Weights of a small mixture-of-experts language model, trained from scratch on English Wikipedia: 4 picks a token, 3711 steps.
Below are experts of layer 3 (counted from 0) of a mixture-of-experts language model. Rows are named router (the router's row for the expert), gate (a neuron's input weights, with its number), up (a neuron's input weights, with its number), down (a neuron's output weights, with its number) and show model dimensions 160-319. Each number is 500 + 50 x the weight over its row's rms, rounded and kept within 0 to 999. Numbers have three digits each.
After each expert's rows: "comes before" lists some tokens at least twice as common just after its tokens as in all text; "gets" lists some tokens that make up at least twice as much of what it gets as of all text. This comes from a sample of Wikipedia text that the model never trained on. Tokens count by the router's weight.

# expert 91
router:430443464553479352432624552524443500561549517450453418490539356521434563554558538543504541561552473521426403419521547494553473460597474568523449536416438504483535476514444463442548487554533453567560523449453459478593485554438527493482464538450504469468468551558433494539476493546486472538451483542490565555558499460496555546544471546508518466488489545540469535578531415497479586449516468539462518455445438475506460566496493567574548483508441573559532528533463414537564536477438504
gate0:431480571519450479404501501475467362500492505469596465438570459562501456571485515515395536441514538447449510500428587532470512519478506472511436501372481498498536446431506460479467544526456419438544478540573480550556543502454490492458481467411477450578468540537452442507456461493538547377482501502494460412509511482601398551461443498559448513505513525563453483491531528588557571488489490467486544446598508476481472520535455529453490500467360525516595485556523410465512507497501509
up0:459452577494438462425528535485480369493505553430573454500571504532519475511481499490369482454526540443416540522460554513480478567498518531529460541364509497556517502486514499513478512526512446505527462542549508552561554487400511478497519508443447405568445532522445467540445475531502496353508484503479416441529589509471404547467440544540442512475580532576479522490540445570539537454465530512462559484562473442480480500532402506493437480507404499483619522579533437434490504500530492
down0:473562470508613495418567392451457492507520509470517597486529468412536389464594452566477533497593435556477562521514533455526524519502553515561524428574477486486472504502481386467421475504480512511510558499605390480553472532491530555478484521445408507511477509568508544476513448512477541537557581449484416531537493490496451506498441441470445559510553579417546537445635544594656581446522519521539413508594541434459538469605487461576517491533484535547538517504531566470493524602575521
comes before: " the", " a", " his", " their", " its", " this"
gets: " in", " of", " on", " from", " at", " to"

# expert 52
router:465474478546507491427521518536479551531522551421449486541558443543429549538553566581582539553521455563506465506520570484495499465561438527511425594436404523475528480567453458466545461482586412568517555474432405415562447560413540473453424509476534492447413594567475498521425480547452477558474428520534549564551472473469562571556445571532537461454455573551489540531547472445457543453556452564457553505453444472501431462470403568537551661533475532551543556542499435520542543450451466
gate0:455547576577518492501529464550400550501518559469395403482515480526554456552504560439431420582480538482429501603562575505491501483480477470476432505414511498569517508487523431472540517490577369495489466447527449528514466498489540428543533519530513544403471527489569525535499669426521518552572493439550520464578456343564369606479498480543465525546412526532545462487473454546464572502522477544509531440507488509526446537504552633471484479538475550540471508490515428464390513589408471
up0:450515485568527442539496426526484472516568583434531472467507448492510541499381468514477492562443527495506491516504520536441518537531497535579540552346498481584423465580498427452540606475523507523434542448614459520509546474390527570572505550551509521504503452557506582539489504425592470532510506535507585473511512393577403623480564493550484585493431490470531453483525396572477490441458471499524491508483491499575430594539567515398401511547535592472462586464543416499470462558408534
down0:453474534619554502492548513539518493539426542542528528451516422463484496580486529457510490495490531487474440492458489512512471529499536488522513474538442553452558436494486495499437494608527490511517399530500529453547454571519586432461529500386502538507409483501473473497533470507541471445469499434599495506461550523409520481442534581474481456498393584550586556404359490508469555564478469470498584575490450511568489553466485475506557524492465551480475400562520536478454520523516505
comes before: " the", " a", " an", " his", " their", " well"
gets: " with", " to", " from", " by", " as", " in"

# expert 124
router:449411442515505462420520559560457565538526537420432463506531444567471550534546537559552530526542438528466433393535528473547486448601451536537462562456422503486527482557439426466520461526529431551542552417451387439583430572409508473491434541482519476438492559545440533518435459561472501574464450500551559564554501440464578571585461523560543452474470538526446515560545438479445571447554442515479547455446428423489436528441460550570553609559452538570550548553475435568570516437439469
gate0:507511442501536414526553479525577526496531486532508482550586505440492478457508507527570468510592436541507451521496471491566541504397546469586486474600523543455434464509571443483483448527452573458492538413507434516420450500470518461507492513524657451528595492517436564517513393447525573520473459467579530580462509451562419516491393415526508551466478509450493448423499447422530438528551466492492445516425521544508468531468494552464423456527534533622467416568460440513507491526490460
up0:519489504399476482443437499590469445532514581462383532490568439483499491596486515465477522456438554494412432556496544438467534488497378427424630563456487478518527483460536435578512529521596424632476452579536596558537499542486440493512465559436486498412560526477522480410457527480513472504539508518490535429460516486557537485480515540495531539474497538537508597623527511526474503453461561551517561511426453495523457453525525509498493502500445483460476539450528540565490451547601487
down0:445534463514515589524529626532528475487490513566515485516464489542418535392509484528461439493528523432494507417563532360553433556426499467563503506534544416504428493594514540421494450508528481407469462500428437505422534492589482473432510477506509471496615540494461448417532507444548497529540423534524487523457513552565426522489538520627511496379462481560477506567542502474487511609374524372470553456441514474548495506584474492478475474449467502560533461481521608605542476530507481
comes before: " the", " ", " be", " least", " a", " Candidate"
gets: " at", " to", " |", " by", " in", " At"

# expert 99
router:461437446525496431455556544528469558548555525448457470541552435528451574551537532551548527521580415577432445448519564451563445464565469592517446564414486531432536427555459442471547462558575425534524526458439508464511505525452556441505446498429560435445457560533496522493451498516459456559438463534547527555556451479445591517535478513553567456470439544545453564568567451397481532438545460518469628503456478447566426440471463516552539581568430551556528554536455461530534514464464465
gate0:422512552492420557476467518479543465480516585482446507467535549434456494554412582535478470498431473502506534544439499558556453569533542572534517479466519450560489537526481459506486464535564469442498501506466474452502599495544512380425507533494496508536466470434447600516501500514579530516509521531493561583505536610457438452503472521558518442453486507484427502510469564525530478474498428451450564499568478598427368426432558492450442462482428539521474486513450499463400456401559423
up0:437518568476418567516478489485564427462530587482438503448560588458467490561401590504512500525444453491487525548427472550559441528530484584527541479459479440563477520520454457497481473516556471445467489515487475485465621521536476391418536571518499514515468469453470578523478524557591548502506523560508536574458499584469414459534485486573522432442500522472463487478463555520517487461497451476473554521584464592420396409447544511475443478441428544505497470507455529470458445436576413
down0:546496501461476482557443487419449447564519433450510452457424459534485534504565484454506535433496590456571420522507439530501566433456492501488449488540536584431391501446401475514540550484475511451486514497458522472552512557497642548528505513444491561435474516528518565474498530490495535499421512582534441512458464487487477571529521581471484421495542473620672466392442445483581570502520492506504375538566521449464460533556600422487480512540487529570557575462530468463442551565502528
comes before: "\n", "ia", "us", "ian", "old", " II"
gets: "===", " ===", " ==", "==", " an", " of"

# expert 81
router:455498437507598466484517487548406585537522492407476458549566456503449534529569568535518549572504442571459473444536548469580475494527437561502396543456469547531540454501495455478549428525566468558530529447438449451586407569416506487478476525462559449429451541556446556518437423555458488543435458558570506540574466493481541628577448504551552475442459529521487566492572446501467524499558420579482520451470431462467462509526497515561577565561472532541548557565477477523530504463478452
gate0:514469427507541473527541523426468510471503503468448380443550456528474527509482435504557499483441448485480509443473507481405458527551503588532482526449436555506497522532453557437581491469453490400520519443430448469519400519544560455591506500420461519539518580407435478466468475633487511460494444577560565504630536455473500414523502571501489503509464484584488492436459520449481545463514475517501523569459443526580567497447450495553546510421486442532453521496533448484617514569505531
up0:441482622542452583496566464570489448575550520583520570490471522536508474469590508468442590509516518401534571533566483405485522537422481421435532486515532494460522536452542443550487488446480439572482558480503573488602576543417518398487450491499502508438497513546560496604532521384464455593519452456520421566507412513480481547517550483505496454434481446405505465499500451572421507469513542456428511442541552475488500496566462628486432495554521465498557486539498493480497534522394540
down0:519514539432561434496420594548385422590476344447511442367528530482445530531473457552477462471474540488460465462463522428564512527491549460523498502521434559612526462517515456456386494511585515506444442562442546461554487557513476439477522538467493425464535563519570455498542509529507594480505527492491501498464537539420451505492461497495517512439461489545430464484450521477497420482461517529472568551563472397491489582534512487628470456502573542428504544456497505582561617473520516
comes before: "0", "1", "2", "3", " |", "5"
gets: ".", "–", "-", "/", " +", " −"

# expert 122
router:433475446526458460440540546498488526611606519426443476522586489552472572531533526533594531592530439485487466538532551481508475475561421539545421556450432515472573389563437435452519435513552447569567517460448457447536508552453557444499497584427572492503459548532453508497423502540486493543449482488536565549563503438451562592528479530555543438538454513553462532582489485421506529457543481524432516386458476420523443515455462547525549538544474496513565570548459461516553507485405429
gate0:559460570555568498527548514453474465545534519469452498421561456619443497532536560403485425551418579445443444436569479457414541482575529454490441511561440489515477411499516466490518561453488541513565448384524492540515429518483492450477606478458529477505473585514545490513573494414535603464493503514519483513583462356477446554479506434530539502517466516482420520514475561562519566484523402474574493436509415551531505430473395551564383399500476513470568504471539509534513439486483528
up0:453545442500471500475438490522490577445429543513533566557446539419533515521456419583497519493604345516569553557492489566518485525453392539505580465435521581467595532528438521505488457575529488484464538555455487432521591431511520539520440458512481521487541412564471492419477490576464453588513543452476481506493533593538530445463482533513484544560516552481570537468520411444511466495477579531425454609473580486501490513449537458401548590545503510519446507540462507582480518453494489
down0:489516459521462552445461505471557455549567496568447453448517547424483488451511501479378547525494490524552486640471568421587559445554438563453412557635459537418428473459580571507445480471544453475489504413569525444413482522534488596476445517468513441491517435413562518567482467568480426601373504513469444425414486528523481445490461570526473498520521493474539541567527557562488516435468490444472564494506504527504482453558455532468391529399503446409485488514472515390553483532453460
comes before: " the", " a", " his", " its", " their", " this"
gets: " of", " for", " to", " in", " by", " from"

# expert 90
router:459424466593580447456524563552457487519561511469460500593575521552449561544564560539518574535514451636446438508544502474547460458560474554557441521459409509502548461583437461466578483552527425574464563406431369489526477566453519451445460536441527429447458539569500548543453433513490463535449459532535489512535482426495525504536444546515549476414480576476434588506548451455482529440565482577427548432445454460549476534431422524559526629548435565538549573558437452562553537450433476
gate1:395527521443506503446567510495529578456559493591478506486635560583395506475560430513491523598511448519510535528452601468454471486533474555537519542397467485476485557458489510489516491523488488524538588441428431485470461620453532552474455535506568488460470428437457502585552483541564576531441494465536486554478367416448431474590461486497536469506512558468492434490606448533544525474485472457428535503531517533592569541457532514540553593522421486543494547462426529489434534413497445
up1:533464541482513450546544464489534560549556491493491580435541505625412544473579432507473547527467553537563530565433460470569503497577521556537574497527425458569430534480455448457551475567485549511511517557483457544518478566481526494536472474534477566445517536515532535556502513493539566411512441456567435531481434479524378462539560495497503445496583505532478406457552549523493482535527468475517422388471504494526525428467434515448447509651496338435505516522504515480558362442450411
down1:563490436523463489527535517493490508535489442406474555539442464560603512429519501514541451402466511510529493495426436519519586384465433421500428514586504511544490569473454574470575378524357478543473589529498440477530452581388501480577477464478438498496519550447478565420517556508488517451440550435548479480522545591468435478495534484474546524547563492490512505461450513525505556538590442454416505550467462435474515502469482551516528557483517462478518443664549436495511440441525505
comes before: "\n", "See", "History", "Early", "Career", " History"
gets: "==", "===", " the", " ==", " of", " ==="

# expert 92
router:424490472555540396464546591544442508563552506456464469541554509540488582531550533560543544568556434488494432422488561495599463456591452528546488542412470623536562477510448486446520497525534449526593503429489401472548465628396595506519476550485546487428452530561463514532473479560439511547489482511510545538625503462458531520542475548525529460509431546555484515586523454502435522407539445559504501377475461456511461491461476501579557498531438554513565547584470429546556500460463452
gate0:525476504535499465515555433463566470537432514544414572611558420505521555570446424503524521645610499453428519422523542524494524474531546487626515555539452523505500487400507446468447536436477520479442595549474537487507488438537645486521479428534573454417502535590459434472504501472529492407562385440603511555448639568566532433541528518502514539471452506482457486518545473446496509458493528536499531544546556444479542575504440481514433432571545445520528571602662566510562514514463461
up0:482441505555570465498533480522428449472532453523532456460436522484449529488542582579618489413429445490432435459445560452534459595490476675423445490466470495551562386551521479493506533608529520478524467368540455439516503491500397492490553560490491531510439410422598503504558373501476500505439514558460511410596411458495424438502479577540489461619517400541574453445548476442512503557438532563481427400463449557536416487519547475529581535465510544531538455478400457516561470490487550
down0:510549450479550492472478444571539655586583514471556552430485536485560460529420536544522475513564464489571547421508442581517520560524402483529492451469519508496485592600383480530506508503478526515494551448552430475490517464585450601515556479443483456433561481478410507517502483549501481492542561485443558486528507474429469418446509557515522461527487490472494634506427472484499517510525511463589449536553584472435547531408484506510528470516526511404580520562515522463581445611467602
comes before: " the", " a", " his", " their", " her", " this"
gets: " in", " of", " on", " for", " at", " from"

# expert 56
router:451469430520508485454554529538451525537541554459440442558559407530462559545569565531530541545536413569467454449532521458557457452590440551557451538464425524460542472557461452457537489557546424578496582458442433433463467577440520476504436562445549447465496546530480546528465448543427522553485490501520529505545460467481528588558446530523545432460491566555441524531545488474432578454525435523463548481491442441507454537443475578520532632574443566557556556567457445540588499475458450
gate0:562500469547495487551544465507454505508536608471505486423498511474602625544558522510519495464497504617524520466415578527579548439512565443502609428532475503497524537473488403453605567555512421416469527491447465513489534444475542502472535547450497464561539573415477514521407484493525518587576446510423562502580503543489443530484542484520449480509446490512436493510443449639562541475525490517466561492494483459482494479457513523533450489499517541671488532464513428419476542511484417
up0:452467453514556513513446535582437465479484534520512348456461567521540554462536533493519445535554630510488526477569587518514583478541573525507536482508511549481383514422498544530571441604546509440543496532516482489538459465463517529494465602525474538510501553445445500452513526478416500548556531461443543509509490526477588440464460447562432444522538447470453467548574484524471502539500448583456553560562431472426389573467561506475476564499398393532469428560598407381448429611410462
down0:494538477548442411496477472507564604495537543499513510454598505514493466515464502443446544507563586489542462413422595496520568512480461520487536485571574494428539587512473543497535551420438542504527477531501462564534466451436492538517524569539541449568498497519552457585493521494490445635411476465491455477527436593535526513441525442381430610574499524498489563411504538549590506509522474477588519507447412470498420422549519573476528490545439543448515383559535419420401536506478575
comes before: "\n", " a", " The", " an", " It", " \""
gets: " |", "=", "'s", " of", ".", "=="